Weights of a small mixture-of-experts language model, trained from scratch on English Wikipedia.
Size: 14 layers, width 192, vocabulary 6153, 50.5M parameters.
Experts: 128 experts in each of 13 layers, 48 clamped SwiGLU neurons an expert, a softmax router, a shared expert of 128 neurons.
Training: 529M tokens, 2635 steps.
Below are experts of layer 2 (counted from 0) of a mixture-of-experts language model. Rows are named router (the router's row for the expert), down (a neuron's output weights, with its number) and show model dimensions 128-191. Each number is 50 + 15 x the weight over its row's rms, rounded and kept within 0 to 99.
After each expert's rows: a language model's description of what the expert responds to. This comes from a sample of Wikipedia text that the model never trained on.

# expert 39
router:68 59 51 39 29 47 57 24 48 31 50 44 19 48 59 30 54 61 50 31 39 40 61 41 49 57 37 59 55 61 55 33 59 41 45 49 22 36 42 91 55 44 23 35 43 72 41 48 36 55 56 58 54 59 40 30 48 41 45 28 36 51 85 69
down0:30 30 34 57 54 73 57 65 97 22 51 24 58 44 63 31 46 55 66 42 46 39 42 70 11 64 37 54 37 50 51 42 49 37 59 59 35 49 42 60 51 47 51 56 41 63 60 50 45 54 72 48 41 74 41 17 30 47 33 57 61 41 57 75
down1:34 50 57 60 41 43 61 45 47 53 80 24 77 95 51 29 26 59 52 28 61 71 51 50 51 28 75 50 59 31 34 73 33 72 33 63 55 44 63 44 56 61 35 43 73 36 48 63 78 30 43 66 55 40 45 96 38 60 61 38 62 61 51 34
Description: Suffixes inside scientific and technical words, such as metabolic, chemical, pyroxene, behavior, plus endings of Latin species names in lists.

# expert 52
router:43 38 70 76 61 38 53 59 59 38 50 33 63 37 42 17 39 53 35 60 48 53 31 52 59 54 54 64 51 63 71 66 31 47 57 85 43 30 51 67 56 52 64 47 52 64 75 61 46 50 26 47 59 53 61 56 40 47 55 58 58 35 43 43
down0:68 43 31 41 42 53 71 58 50 36 51 11 55 43 44 57 60 58 52 63 63 40 67 57 41 62 54 40 18 44 54 46 45 46 39 59 37 75 43 62 50 58 47 57 31 35 84 28 72 58 72 61 47 29 46 63 37 37 18 46 59 74 22 18
down1:63 47 44 65 41 41 51 58 65 68 52 56 29 40 45 60 40 30 79 64 56 53 54 72 56 75 42 53 59 63 60 39 62 66 78 49 53 36 32 28 60 42 55 37 65 50 43 39 47 58 61 52 52 58 50 33 39 49 30 52 56 13 56 66
Description: The and They starting sentences, taxonomy labels like Order and Family, and second word pieces like chol in scholar, oman in woman.

# expert 4
router:38 29 45 63 55 28 44 06 61 74 69 30 42 61 47 37 48 65 31 23 27 21 64 20 48 78 60 50 37 49 39 30 52 62 48 37 56 28 37 67 72 52 30 40 64 45 42 28 34 42 50 67 94 52 72 48 53 49 47 53 40 58 52 55
down0:46 38 39 52 50 39 48 72 71 50 38 42 49 45 39 45 69 58 30 70 72 49 77 42 42 28 31 68 63 53 45 34 37 51 47 70 61 42 49 45 46 92 40 63 54 73 66 53 68 52 47 41 48 08 60 42 40 40 71 36 33 80 55 74
down1:41 77 40 22 18 43 22 58 44 42 46 79 61 47 46 47 31 57 52 49 56 88 44 72 42 84 90 61 43 51 34 39 40 67 38 56 23 62 54 36 62 67 57 41 67 54 35 35 60 62 33 35 46 62 52 67 68 49 48 49 38 70 65 41
Description: Category nouns in infoboxes, tables and taxonomy entries, such as class, family, list, species, United States, and the "ific" in Specifications.

# expert 46
router:53 30 82 56 61 76 57 50 36 56 39 45 69 38 38 29 29 60 73 54 61 23 41 62 03 41 73 56 47 50 28 63 58 52 39 51 56 68 21 30 58 74 67 50 59 40 51 40 52 19 52 44 72 49 52 72 43 49 37 62 43 37 46 56
down10:63 38 52 59 45 29 55 44 26 55 72 35 60 35 47 51 24 42 39 64 31 27 81 50 65 42 57 60 37 40 55 26 66 79 45 42 49 55 52 60 54 50 58 54 24 42 49 53 41 25 59 35 65 24 64 44 36 43 75 41 44 73 53 49
down11:48 70 60 59 25 14 56 74 90 41 85 64 49 11 52 40 40 30 56 60 48 52 47 61 45 41 49 43 49 43 44 41 28 64 36 32 55 25 17 28 76 80 52 65 56 47 23 34 52 39 60 42 60 53 61 48 35 73 42 60 37 61 48 52
Description: Common nouns after his, the or a, especially time and life words such as day, days, life, death, years, name.

# expert 1
router:55 64 89 43 35 53 56 62 15 36 35 52 55 18 31 62 34 67 38 49 67 74 51 60 51 48 62 65 55 83 57 40 52 44 47 34 69 49 38 45 54 58 66 63 35 46 52 67 52 42 26 37 48 64 51 35 56 67 56 59 51 35 36 50
down0:20 40 48 23 54 55 36 16 25 69 66 60 62 39 40 56 62 40 54 68 69 59 64 51 28 57 66 61 48 36 66 45 50 45 44 63 35 45 40 68 69 73 54 43 19 70 43 54 34 34 49 44 34 66 62 57 62 34 43 30 46 39 57 43
down1:38 65 32 33 58 35 41 92 43 46 54 32 65 25 67 42 70 34 76 29 66 55 46 42 46 73 72 32 44 57 33 55 25 07 34 53 32 46 62 33 47 52 42 72 40 57 54 24 26 60 54 52 47 61 68 46 74 97 52 20 55 35 77 40
Description: Function words like and, to, a, an, or, often merged with a following article or letter, as in and a, to the, or(igins).

# expert 19
router:66 53 39 33 58 51 35 61 39 41 46 21 40 48 45 43 74 41 47 44 46 37 34 58 73 50 55 55 59 65 47 53 55 73 61 14 54 37 65 40 27 71 51 36 59 70 51 41 87 64 34 49 38 61 58 49 34 34 56 60 18 31 50 53
down3:36 68 57 49 44 40 61 57 75 28 39 42 54 45 47 13 93 56 29 58 49 63 34 66 49 43 46 54 68 27 69 74 61 66 55 30 45 53 52 59 32 45 58 36 43 71 46 43 44 71 73 52 24 63 40 45 58 47 58 33 31 58 45 67
down4:60 12 83 55 59 44 46 40 39 62 61 27 63 50 26 79 24 42 28 48 50 69 44 63 30 60 23 68 31 28 49 38 29 68 35 34 78 57 48 55 61 57 42 37 57 42 27 60 37 56 54 46 33 55 22 60 60 43 49 62 14 64 16 50
Description: Paragraph breaks, periods and the = closing an article title line, e.g. "= Museum attendant =", plus section heading ends.

# expert 63
router:60 39 44 38 36 52 52 65 52 68 53 62 57 57 31 79 37 70 55 58 51 34 70 21 38 61 41 65 16 74 27 45 63 56 47 46 60 40 34 61 85 51 53 37 69 57 49 38 38 75 80 50 57 55 58 64 32 24 66 89 21 51 61 51
down10:42 24 28 41 57 68 37 58 41 47 51 66 62 53 52 49 20 33 38 47 29 66 58 42 60 52 42 50 54 61 33 52 59 45 30 59 29 39 36 66 42 65 55 64 38 46 36 51 51 44 74 52 60 21 60 60 63 57 64 05 39 28 79 53
down11:69 54 66 53 42 40 53 79 54 45 62 37 61 65 64 58 77 47 19 62 33 59 51 80 43 47 68 66 45 55 41 56 35 25 68 45 61 64 42 51 45 66 40 50 50 44 23 15 39 41 69 46 44 47 48 52 33 62 54 23 36 48 62 55
Description: Words like information, other, original, American, current, often in infobox headings like General information or Career information.

# expert 17
router:47 58 49 48 48 57 63 53 24 17 34 52 52 80 37 80 44 73 73 29 57 75 64 42 28 46 70 38 37 81 46 63 18 13 48 18 45 58 51 58 37 40 36 50 61 39 43 78 45 51 38 32 54 41 42 38 62 47 64 58 54 48 37 43
down0:62 85 71 56 70 44 42 56 42 61 71 28 52 54 43 39 66 68 48 61 26 63 61 44 48 48 19 43 64 41 58 49 26 67 45 63 32 24 50 41 38 48 23 49 33 68 60 50 37 30 50 59 42 29 39 54 78 41 41 53 49 40 32 50
down1:28 36 44 43 51 51 53 72 53 26 53 41 54 57 53 42 68 48 82 77 54 31 56 48 47 44 41 68 51 56 28 95 35 55 51 34 53 59 57 44 33 71 70 25 57 28 68 47 62 29 46 71 22 57 60 37 52 71 49 57 42 26 45 57
Description: Early pieces after a word's first letters, as in Pro-t-ected, A-d-ams, Port; also empty table cells and "Preceded by" in succession boxes.

# expert 0
router:54 59 46 67 58 43 52 69 49 51 21 43 48 48 26 55 56 50 07 58 63 71 27 76 81 51 57 52 60 70 43 42 60 51 51 52 19 15 48 61 49 29 61 49 48 64 56 39 63 56 68 27 36 45 26 33 35 45 71 60 54 32 64 39
down2:47 56 26 46 47 31 57 36 46 39 65 45 57 48 49 41 64 42 63 46 44 37 67 59 41 56 61 53 60 53 40 32 25 61 23 63 47 58 66 49 35 43 69 76 63 54 52 41 33 34 43 46 61 48 49 58 67 11 41 37 31 55 52 45
down3:54 32 64 67 65 50 12 27 53 54 35 60 60 55 57 22 34 59 52 35 66 54 53 57 47 56 70 63 34 21 61 83 50 21 52 54 33 47 51 59 33 77 66 29 44 68 51 41 64 45 31 68 64 67 57 51 59 44 63 60 29 19 35 88
Description: Closing pieces of words split into fragments, like Ro-le, ro-of, beet-le, st-ock, and year endings such as 012, 971, 009.

# expert 62
router:60 39 37 72 62 58 25 08 57 58 45 46 47 67 48 54 32 52 56 51 71 20 48 61 21 34 28 30 67 47 47 57 71 48 36 35 55 65 68 30 54 72 40 47 62 35 82 40 64 57 58 60 37 73 35 60 53 31 57 32 55 40 50 39
down0:36 33 37 44 42 63 40 75 65 66 72 69 33 53 65 32 50 41 49 73 48 51 18 58 73 61 38 53 66 57 28 50 44 60 37 73 59 53 57 40 37 52 60 52 27 57 34 56 14 36 77 34 61 66 54 48 52 37 36 51 45 19 60 43
down1:38 31 41 55 81 60 47 47 50 43 39 61 63 58 60 34 60 54 57 47 36 76 82 24 51 54 91 63 43 64 44 43 32 41 37 36 48 78 35 64 70 39 47 52 47 54 75 67 25 98 45 37 55 46 50 47 41 49 33 53 57 56 46 77
Description: Pieces like ing and out inside words, such as Pf-ing-stturnier, Ab-out, S-ing-les, Build-ing; also spaces and table separators.

# expert 54
router:37 52 23 49 32 64 26 24 55 56 37 39 64 50 63 36 49 31 46 47 79 16 35 57 72 43 32 43 41 56 33 60 51 38 48 48 34 40 54 67 90 58 62 25 39 53 77 40 74 47 64 66 55 30 60 49 23 01 52 52 39 37 63 78
down0:47 49 46 57 57 56 76 57 35 37 72 47 70 21 22 33 41 78 42 51 32 60 45 49 58 43 60 43 57 64 58 58 42 42 55 48 42 41 28 57 28 50 42 62 47 60 41 91 60 53 42 64 30 90 28 90 47 52 55 35 64 31 33 69
down1:52 70 68 28 60 62 41 59 52 52 29 60 22 54 41 44 70 43 23 42 14 72 67 47 48 27 23 65 51 61 57 59 73 48 55 37 41 56 85 63 41 37 53 63 55 57 61 24 63 33 52 43 31 53 66 31 34 63 50 61 34 55 39 74
Description: Prepositions like in, in the, of the, on the placing towns and counties within regions, plus coordinate and taxonomy list labels.

# expert 59
router:21 37 47 52 59 55 35 59 25 65 51 46 46 51 27 62 62 64 60 50 59 48 56 65 38 60 47 45 37 36 30 53 42 47 24 22 55 58 54 94 58 62 14 71 40 85 40 66 34 37 54 73 73 39 41 57 63 68 47 68 44 33 42 27
down0:09 36 23 31 39 57 81 61 51 49 65 27 69 78 51 63 56 53 65 41 61 57 55 60 50 45 47 49 56 30 58 44 25 70 68 16 45 22 19 48 89 49 51 60 35 34 45 60 41 61 46 71 56 33 45 50 16 51 50 65 43 49 39 32
down1:43 58 33 59 42 56 66 58 65 17 37 57 48 49 40 41 54 68 38 62 51 71 41 38 84 70 45 60 63 53 57 38 46 58 41 41 46 65 39 66 70 48 28 39 21 49 60 56 28 62 30 29 62 52 65 46 22 68 45 67 65 54 57 44
Description: Pieces continuing a stem, often vowels, as in Red-u-ction, veg-et-able, Bl-ue, Lu-is; also four-digit years and capitals in names.

# expert 21
router:52 66 67 58 67 11 30 40 66 56 68 56 59 45 52 40 59 48 69 60 79 83 57 51 46 33 52 41 52 53 35 41 85 73 67 31 30 41 33 36 25 59 56 28 46 43 75 98 49 37 47 54 46 50 55 32 54 41 70 48 46 38 37 46
down0:71 53 56 40 41 33 73 58 48 31 51 73 62 64 72 55 67 67 48 84 38 16 46 68 73 54 42 53 45 30 43 30 30 48 51 22 38 60 74 55 80 59 49 54 62 68 52 75 64 58 55 60 69 26 62 60 51 62 36 50 54 44 69 30
down1:46 37 65 59 48 59 49 42 72 54 28 34 41 43 73 63 96 55 35 49 55 59 67 46 53 48 28 48 28 35 69 43 38 61 40 37 55 50 59 50 43 52 48 34 40 54 26 32 46 51 63 52 34 42 46 45 42 35 57 35 63 29 48 55
Description: Closing brackets and sentence-ending periods, especially after years in taxonomic authorities, life dates and list entries, e.g. (Kraatz, 1879).

# expert 35
router:46 57 17 49 72 70 40 57 77 47 70 72 50 70 29 19 65 29 26 34 46 24 51 41 54 57 50 58 67 36 46 49 53 52 75 35 47 34 42 51 49 32 59 38 44 34 59 25 65 57 65 47 47 52 35 63 35 63 66 66 49 55 30 46
down0:87 64 58 31 46 36 35 29 44 68 38 45 22 44 61 63 45 63 49 70 40 07 61 28 60 66 49 36 55 46 44 68 72 50 61 38 44 67 80 63 48 50 41 44 59 54 35 53 29 48 72 55 48 59 60 45 56 59 33 45 56 70 42 49
down1:44 66 62 53 35 64 68 58 42 40 31 47 68 53 67 45 44 68 33 60 78 55 56 65 51 19 61 76 51 24 80 35 63 68 46 62 45 50 56 49 55 56 44 36 49 34 41 34 42 39 38 21 50 47 47 83 73 43 52 33 39 51 51 22
Description: Quantity words and prepositions introducing noun phrases in prose, such as most, two, three, both, "one of the", "of", "in".

# expert 15
router:65 71 71 42 35 33 47 52 53 26 37 51 40 40 48 66 39 55 43 74 46 34 37 80 45 37 49 43 79 51 32 51 54 75 74 51 66 33 35 48 65 30 44 86 50 53 76 34 65 38 33 52 25 65 27 79 44 57 61 66 64 56 77 35
down2:66 51 63 56 46 28 47 65 65 32 55 47 58 38 42 68 48 40 27 54 26 47 17 44 42 76 47 81 56 70 40 45 43 57 84 25 56 29 41 29 39 59 47 46 43 48 79 50 60 35 52 56 59 43 18 14 62 69 42 43 18 55 65 54
down3:47 59 51 51 60 62 47 44 68 50 56 53 50 50 44 48 53 24 35 07 21 47 69 20 48 55 66 61 24 58 32 40 55 55 75 53 56 53 36 33 26 49 39 50 75 42 49 70 39 47 60 37 47 55 48 34 70 23 48 40 55 87 55 37
Description: Common nouns like place, people, time, date, million, route, century, plus word-final pieces before punctuation or "of".

# expert 57
router:73 73 59 48 44 48 19 66 64 86 72 20 49 45 44 33 66 26 67 56 29 21 36 42 23 71 61 46 62 76 46 70 68 53 21 81 60 49 35 60 77 26 56 53 23 20 50 41 48 43 38 58 32 27 58 79 72 57 57 58 34 54 54 49
down0:64 44 24 39 32 54 41 25 57 65 51 49 30 50 32 59 79 79 17 39 56 68 60 59 39 60 58 21 71 59 67 58 54 47 67 33 67 58 44 41 71 47 43 67 59 38 31 57 47 55 35 31 70 49 62 42 51 63 44 48 63 24 60 81
down1:42 54 44 52 17 41 50 77 44 50 52 40 65 48 57 58 34 57 48 17 44 68 70 47 41 66 67 46 16 22 26 33 49 53 15 36 52 38 39 73 53 70 65 54 44 55 54 26 57 58 57 70 76 66 49 45 74 51 90 68 23 49 40 49
Description: Air and RAF in military aviation contexts, plus assorted mid-word pieces after R or i, like Celebrity, Silebar, Bulgaria.

# expert 51
router:56 55 37 22 39 67 65 31 62 22 55 60 82 27 18 82 67 39 44 43 56 56 51 40 49 67 39 43 53 29 36 56 62 37 66 58 41 56 56 25 71 63 85 57 17 74 70 55 65 42 58 55 52 37 24 56 31 65 48 72 54 79 60 56
down3:21 47 58 55 72 59 48 59 49 67 47 78 53 64 36 75 61 35 49 45 68 44 59 41 64 50 40 62 51 51 69 49 27 53 46 52 53 55 54 42 37 74 70 48 73 56 66 47 88 69 46 65 28 76 38 67 65 57 33 64 47 50 26 54
down4:29 32 47 62 45 38 57 38 47 35 54 61 55 46 30 74 59 51 62 29 62 26 26 17 57 65 58 38 30 28 66 39 60 69 39 75 49 50 35 67 36 34 32 29 66 38 54 47 47 48 68 81 46 52 71 42 54 72 69 55 29 19 52 52
Description: Periods ending sentences, often fused with the last word piece, such as fire., Abraham., es., ers., before a new line.

# expert 49
router:71 65 69 36 26 40 42 23 26 31 52 44 45 54 39 56 41 38 44 39 18 51 33 53 46 54 59 47 76 47 45 47 43 43 60 44 61 53 39 59 35 52 67 60 35 59 74 69 48 60 41 54 44 59 54 89 56 69 51 54 30 57 67 46
down3:71 44 49 14 45 37 46 54 51 51 84 49 58 52 59 35 45 46 39 26 56 59 70 55 35 48 35 46 72 25 63 45 50 39 58 71 69 57 51 55 21 51 45 25 38 38 50 52 30 43 41 58 51 61 44 62 77 65 73 62 46 59 58 46
down4:65 41 74 82 44 62 69 50 72 71 15 55 42 59 34 40 56 43 48 54 59 65 51 52 62 39 39 73 54 53 65 72 31 84 36 52 51 81 54 50 44 62 56 57 58 31 30 05 59 44 50 45 68 38 56 44 23 52 29 21 50 24 69 81
Description: Sentence-ending periods, decimal points in numbers like 15.8, abbreviation periods in (pen.), M. a. atrata, and initials like J., A.

# expert 50
router:71 63 55 44 60 38 53 59 61 81 61 46 83 78 48 46 54 60 47 44 42 48 30 75 46 30 42 70 49 59 28 51 58 53 29 14 28 52 29 52 46 64 63 44 35 40 63 55 44 29 41 90 47 66 75 74 44 72 76 44 48 50 79 43
down0:45 59 51 57 54 14 39 63 38 43 30 69 82 35 58 33 48 37 46 46 56 55 54 73 60 49 49 49 52 41 40 53 61 33 40 63 58 38 48 72 51 61 47 75 66 48 80 33 78 66 36 52 56 55 52 43 72 31 55 45 50 55 47 65
down1:37 65 67 47 54 38 70 40 52 79 54 60 56 60 63 70 65 30 36 43 38 51 41 48 63 18 46 41 39 34 43 49 44 50 82 75 40 39 25 55 42 55 44 78 47 45 36 39 48 16 65 53 47 57 47 45 46 54 43 73 32 44 33 43
Description: The letter s ending words, mostly plurals and name endings, such as Jacob-s, Lieb-s, propul-s-ion, often followed by punctuation.

# expert 9
router:58 58 40 59 53 45 45 50 43 50 62 37 40 79 58 91 38 40 68 39 47 45 64 44 73 72 48 26 60 83 59 47 59 61 39 29 31 37 52 47 45 59 39 14 72 21 72 44 32 71 49 45 36 56 57 36 62 53 48 37 38 43 36 79
down0:74 65 55 59 56 62 51 30 71 30 64 26 48 55 45 59 45 71 53 29 77 21 73 53 41 47 27 41 26 73 66 62 43 42 60 42 48 60 32 42 39 43 61 63 62 59 75 70 42 69 33 54 43 59 32 36 49 42 61 48 38 43 36 56
down1:42 52 53 58 58 63 65 49 47 63 47 55 37 27 38 65 33 66 23 34 52 40 82 53 35 40 80 69 42 46 43 49 25 48 47 28 39 52 42 56 44 44 34 34 72 43 44 74 61 79 46 66 41 52 36 54 52 24 58 38 47 78 64 40
Description: Word pieces right after a capital or lowercase P starting a word, e.g. Ponce, Potters, Puerto, psychotic, plus year cells in tables.

# expert 26
router:56 37 42 65 52 49 49 18 43 56 43 30 67 52 64 37 59 49 32 45 61 29 67 38 43 77 46 60 34 41 36 72 50 66 54 17 41 45 57 41 58 53 77 36 48 55 55 54 73 39 33 45 70 56 41 71 64 63 35 68 79 60 79 66
down2:31 36 56 60 57 45 42 61 27 70 83 86 62 66 37 30 63 49 48 56 64 52 57 52 60 51 45 59 60 52 56 66 41 59 45 58 33 53 79 50 71 55 42 53 68 51 43 47 34 68 47 51 60 59 55 44 52 46 52 21 38 40 50 36
down3:38 40 47 65 55 56 48 51 31 47 36 55 36 44 22 38 67 37 58 40 39 58 53 52 32 19 55 73 47 66 72 38 62 47 72 56 58 49 54 68 69 43 23 42 44 60 71 72 55 23 40 43 30 68 42 39 49 35 71 52 58 58 65 44
Description: Inner or final pieces of longer words and names, such as Seb-ast-ian, twelfth-cent-ury, Never-the-less, dom-estic, Releg-ation.

# expert 18
router:43 51 62 55 14 30 71 65 43 56 65 46 55 47 45 73 06 53 61 47 24 46 58 34 36 46 45 46 57 72 61 46 39 40 19 49 37 59 53 36 38 75 74 35 32 80 49 50 33 38 54 73 27 34 39 64 65 53 50 33 30 64 38 78
down4:23 38 77 76 41 36 67 59 56 55 46 59 52 67 46 45 53 64 32 63 34 56 31 35 44 53 64 50 30 47 31 25 47 39 50 49 51 60 57 58 42 69 45 52 62 45 55 45 50 61 41 89 40 60 59 33 62 70 00 61 74 47 53 45
down5:55 34 42 55 48 66 78 40 35 52 62 69 58 46 35 63 58 67 68 43 60 56 46 60 27 38 64 40 55 39 54 42 32 55 52 40 56 50 64 68 54 34 59 52 49 65 10 45 61 52 32 37 53 57 65 43 51 67 64 35 66 58 62 65
Description: Assorted name fragments and table numbers, like Al-b-uquerque, child-hood, Gro-ton, Assembly, plus motion verbs like pass, travel, grow.

# expert 61
router:64 47 26 30 57 07 81 25 62 45 53 77 51 20 67 37 59 53 27 54 48 54 69 54 43 37 47 39 31 52 46 62 82 49 54 62 34 55 59 82 47 23 63 52 42 61 48 78 34 52 43 41 38 51 20 54 51 61 44 62 56 41 74 57
down4:27 37 75 67 53 36 58 34 51 47 33 79 79 41 02 41 34 54 27 80 54 62 35 59 43 52 48 54 81 65 23 60 64 68 56 64 63 81 31 45 73 22 46 32 56 42 49 53 47 65 16 45 34 29 39 67 34 59 45 48 43 63 43 52
down5:56 77 53 60 30 27 42 68 71 42 37 72 31 36 35 47 49 63 41 59 46 13 42 52 41 80 50 47 37 55 82 44 69 61 43 52 47 30 36 36 70 36 55 38 46 32 30 64 15 54 62 38 48 46 46 69 79 50 44 31 41 46 53 52
Description: Trailing digit pieces of years and numbers after a first digit, such as 1-953, 2-009, .3-10 batting averages, zip codes.

# expert 32
router:24 61 62 57 50 47 50 25 55 77 44 14 48 47 31 36 46 34 57 50 38 47 49 92 57 63 48 50 67 48 39 47 30 30 51 76 23 77 55 46 48 23 35 69 42 45 55 63 61 30 31 29 60 42 49 72 56 61 53 46 48 46 65 33
down0:41 62 38 30 46 64 50 35 36 61 41 61 54 27 52 39 44 59 50 44 83 26 49 24 45 44 72 41 75 50 43 61 49 61 27 62 50 54 51 79 43 74 64 16 69 74 32 42 59 55 44 19 45 58 46 64 56 47 86 63 18 56 59 77
down1:60 56 36 45 42 60 77 51 94 51 58 51 25 46 58 27 47 30 55 62 46 31 71 47 44 49 63 61 65 39 49 65 37 58 37 54 33 21 58 49 33 49 39 35 39 48 39 50 24 46 49 40 39 42 49 45 54 24 56 65 30 40 74 26
Description: Word pieces after w, k or g in European place and personal names, such as Esk-il-stuna, Rappersw-il, Eggenschw-il-er, Kie-v.

# expert 58
router:37 55 65 62 52 44 19 47 41 46 56 56 43 46 55 56 60 62 19 31 60 14 17 41 54 43 28 31 44 66 62 29 54 79 40 49 24 44 40 42 36 80 45 34 53 63 47 39 42 04 46 54 46 44 58 67 65 50 41 40 75 35 29 35
down0:29 45 60 45 40 40 41 45 29 61 51 54 41 54 44 95 64 75 57 51 78 38 66 48 55 55 50 48 47 55 27 36 50 41 37 69 66 12 51 45 58 17 72 43 31 55 84 88 77 65 53 45 48 70 39 41 29 46 54 43 40 55 38 59
down1:45 55 35 53 62 42 46 14 53 31 31 59 60 69 55 66 46 27 63 41 50 32 38 60 72 46 47 28 36 39 55 46 49 38 41 65 34 69 25 38 24 45 46 45 68 46 51 56 15 72 63 44 23 49 54 55 90 47 59 52 69 22 37 40
Description: Consonant pieces right after a capital initial in names and words, such as ch in Achill, Acharya, h in Bhosle, g in Agent.

# expert 16
router:35 68 56 31 45 40 25 44 31 58 62 72 61 57 58 38 04 56 30 50 50 45 73 40 33 35 55 48 53 72 58 57 44 53 56 50 45 42 41 70 43 51 51 72 58 34 56 58 22 58 38 70 37 69 65 74 55 48 57 19 63 58 46 26
down0:50 63 43 57 28 27 12 87 43 25 65 67 40 42 60 46 27 50 75 50 42 67 55 49 64 47 62 45 45 37 54 48 47 40 59 47 68 63 50 38 53 34 40 82 34 65 40 57 73 60 36 26 49 77 34 67 55 68 81 23 47 66 44 59
down1:46 41 59 42 44 10 35 73 72 62 49 34 72 68 53 25 62 76 42 71 75 33 60 42 52 66 56 57 38 17 53 30 64 37 85 56 46 51 50 78 58 56 25 48 29 43 49 50 60 61 54 50 54 51 44 39 65 36 26 38 38 26 30 29
Description: Digits, dashes and commas inside dates and quantities, plus he, she, ×, cm and exc- starting words like excellent.

# expert 53
router:27 59 55 47 57 45 48 54 24 40 41 58 58 71 35 60 45 79 58 42 37 43 59 55 40 26 60 57 76 65 57 43 45 28 61 55 63 44 48 36 07 55 74 51 75 70 11 46 56 52 26 64 32 68 42 37 59 53 54 24 32 55 46 54
down13:55 55 56 32 67 43 40 37 64 35 50 34 45 54 38 60 56 46 96 22 63 78 69 54 50 64 46 48 42 74 31 45 53 40 54 41 61 65 39 30 49 41 55 49 54 66 49 60 53 65 39 33 49 40 72 42 29 62 77 67 33 63 71 40
down14:45 69 10 55 44 46 62 62 70 62 41 50 63 33 60 61 42 34 47 21 38 63 21 49 40 60 63 35 70 52 42 59 41 52 70 68 30 43 38 55 74 52 61 44 37 48 61 56 38 83 53 73 41 41 60 49 58 72 68 43 47 74 73 22
Description: Pieces following verb stems like app-, sugg-, accomp-, giving apples, suggesting, accompanied; also "to", "him", closing brackets.

# expert 33
router:62 50 36 42 40 49 49 63 58 63 68 59 80 58 50 67 94 55 48 67 21 53 33 15 75 80 63 55 64 28 29 45 56 57 31 22 51 37 51 50 48 38 48 49 31 51 30 19 61 60 41 67 40 44 64 44 56 43 65 65 26 59 52 39
down0:56 37 24 36 68 30 28 32 43 61 51 52 84 31 46 48 62 66 68 74 62 51 48 71 67 55 43 49 41 53 51 32 31 44 50 70 42 49 27 52 27 38 50 54 51 66 66 33 52 44 83 44 67 53 69 57 60 23 37 65 45 71 27 87
down1:68 51 82 64 41 41 64 47 50 40 46 69 55 26 81 49 30 32 45 48 14 51 28 50 45 57 62 52 73 53 45 50 75 54 48 42 63 52 52 43 22 42 47 58 65 76 40 70 44 63 61 48 59 47 38 54 59 46 32 61 48 59 29 48
Description: Suffixes like -ary, -ian, -ity completing political or civic terms, such as Parliamentary, legionary, Identity, plus Republic, States, Senate.

# expert 27
router:53 67 36 63 70 58 38 83 62 33 38 53 40 44 54 67 45 44 41 34 36 65 51 53 60 67 66 57 60 66 28 39 59 63 71 31 76 52 33 57 15 62 80 11 43 52 51 56 61 79 45 63 26 47 53 63 80 59 28 40 62 50 44 47
down0:57 70 68 74 49 77 31 24 72 30 64 33 45 48 55 58 67 27 51 75 57 50 59 68 48 54 45 76 20 37 54 38 32 48 57 11 59 64 38 10 49 75 63 50 60 39 66 58 50 60 32 57 43 49 46 34 47 53 31 58 35 74 48 42
down1:24 51 35 66 50 46 66 53 43 57 79 47 59 65 15 58 52 36 54 22 56 34 55 49 60 45 52 37 63 44 27 57 84 50 50 55 58 59 52 69 49 31 48 55 85 53 42 73 53 14 63 50 69 61 15 52 26 45 38 76 45 36 22 53
Description: Forms of "be" (was, is, were, is a) after subjects like He or It, plus comma-plus-article joiners and table pipes.

# expert 23
router:45 72 62 46 14 60 50 40 53 55 50 49 55 44 56 64 36 24 41 65 54 43 59 38 76 32 63 53 26 25 31 59 66 28 36 52 66 48 89 31 93 59 51 57 56 54 54 38 37 57 22 56 46 63 49 40 44 59 22 52 68 45 15 67
down3:48 32 32 50 58 73 59 71 56 72 64 29 37 37 46 43 60 31 51 64 51 55 59 60 62 46 37 59 59 48 23 78 10 51 41 36 22 50 64 30 82 24 50 51 65 56 37 27 63 53 58 47 60 31 79 41 66 63 49 80 48 39 35 64
down4:61 40 65 39 35 68 70 61 41 36 64 64 37 64 60 55 43 25 45 28 34 49 57 55 67 55 55 43 21 62 45 35 29 36 29 70 40 29 54 41 37 41 39 29 57 19 14 37 68 43 44 57 54 66 62 57 54 68 45 43 39 69 56 83
Description: Pipe and semicolon separators in sports and election tables and navbox lines, like "| GA" and "v; t; e;", plus words after blank lines.

# expert 43
router:43 44 66 42 20 37 76 58 35 44 44 91 44 62 59 37 56 63 43 62 40 31 55 50 43 24 66 60 43 19 43 27 50 55 48 57 30 27 51 26 49 44 20 39 82 77 27 31 08 39 51 44 55 39 84 60 37 61 52 27 33 49 59 60
down0:81 29 69 75 47 48 55 34 49 62 63 38 46 45 32 51 42 51 64 73 25 40 43 64 50 50 35 61 45 49 42 10 41 34 36 45 31 27 48 41 31 46 50 39 83 53 53 36 29 29 57 43 54 53 58 39 61 29 85 61 35 42 75 42
down1:50 52 55 42 34 55 30 59 57 48 43 52 34 35 74 65 59 54 23 61 57 69 45 69 51 14 78 50 65 55 28 48 42 32 59 29 61 32 70 31 50 61 36 60 64 31 36 24 62 65 27 29 36 43 29 54 58 16 49 49 64 36 49 72
Description: Section and infobox labels like Information, Scientific classification, ==History==, table dividers |---|, and suffixes -ation, -ography, -ology.

# expert 30
router:83 48 35 50 57 71 68 60 70 55 37 83 31 49 65 43 32 71 65 55 30 71 43 51 33 58 65 41 28 69 48 33 55 37 35 15 31 42 22 48 59 83 44 36 48 49 46 69 42 28 42 41 22 72 31 77 63 67 58 40 66 50 67 50
down0:59 39 58 38 36 64 60 68 49 48 49 62 36 58 31 48 57 27 79 39 33 36 42 56 77 64 65 29 80 13 40 77 22 48 52 73 62 48 82 45 84 65 38 43 44 38 56 41 56 50 31 46 51 45 80 53 26 28 30 68 36 44 49 40
down1:51 41 63 66 71 37 60 33 63 33 56 67 38 71 32 55 49 35 44 77 59 55 30 60 58 48 25 65 56 35 47 46 39 24 48 55 34 52 37 41 49 62 73 41 21 50 33 40 00 50 50 53 51 69 35 75 47 76 32 55 75 46 46 53
Description: Number and order words after a, the or and, such as first, second, third, two, only, final, often before years or round.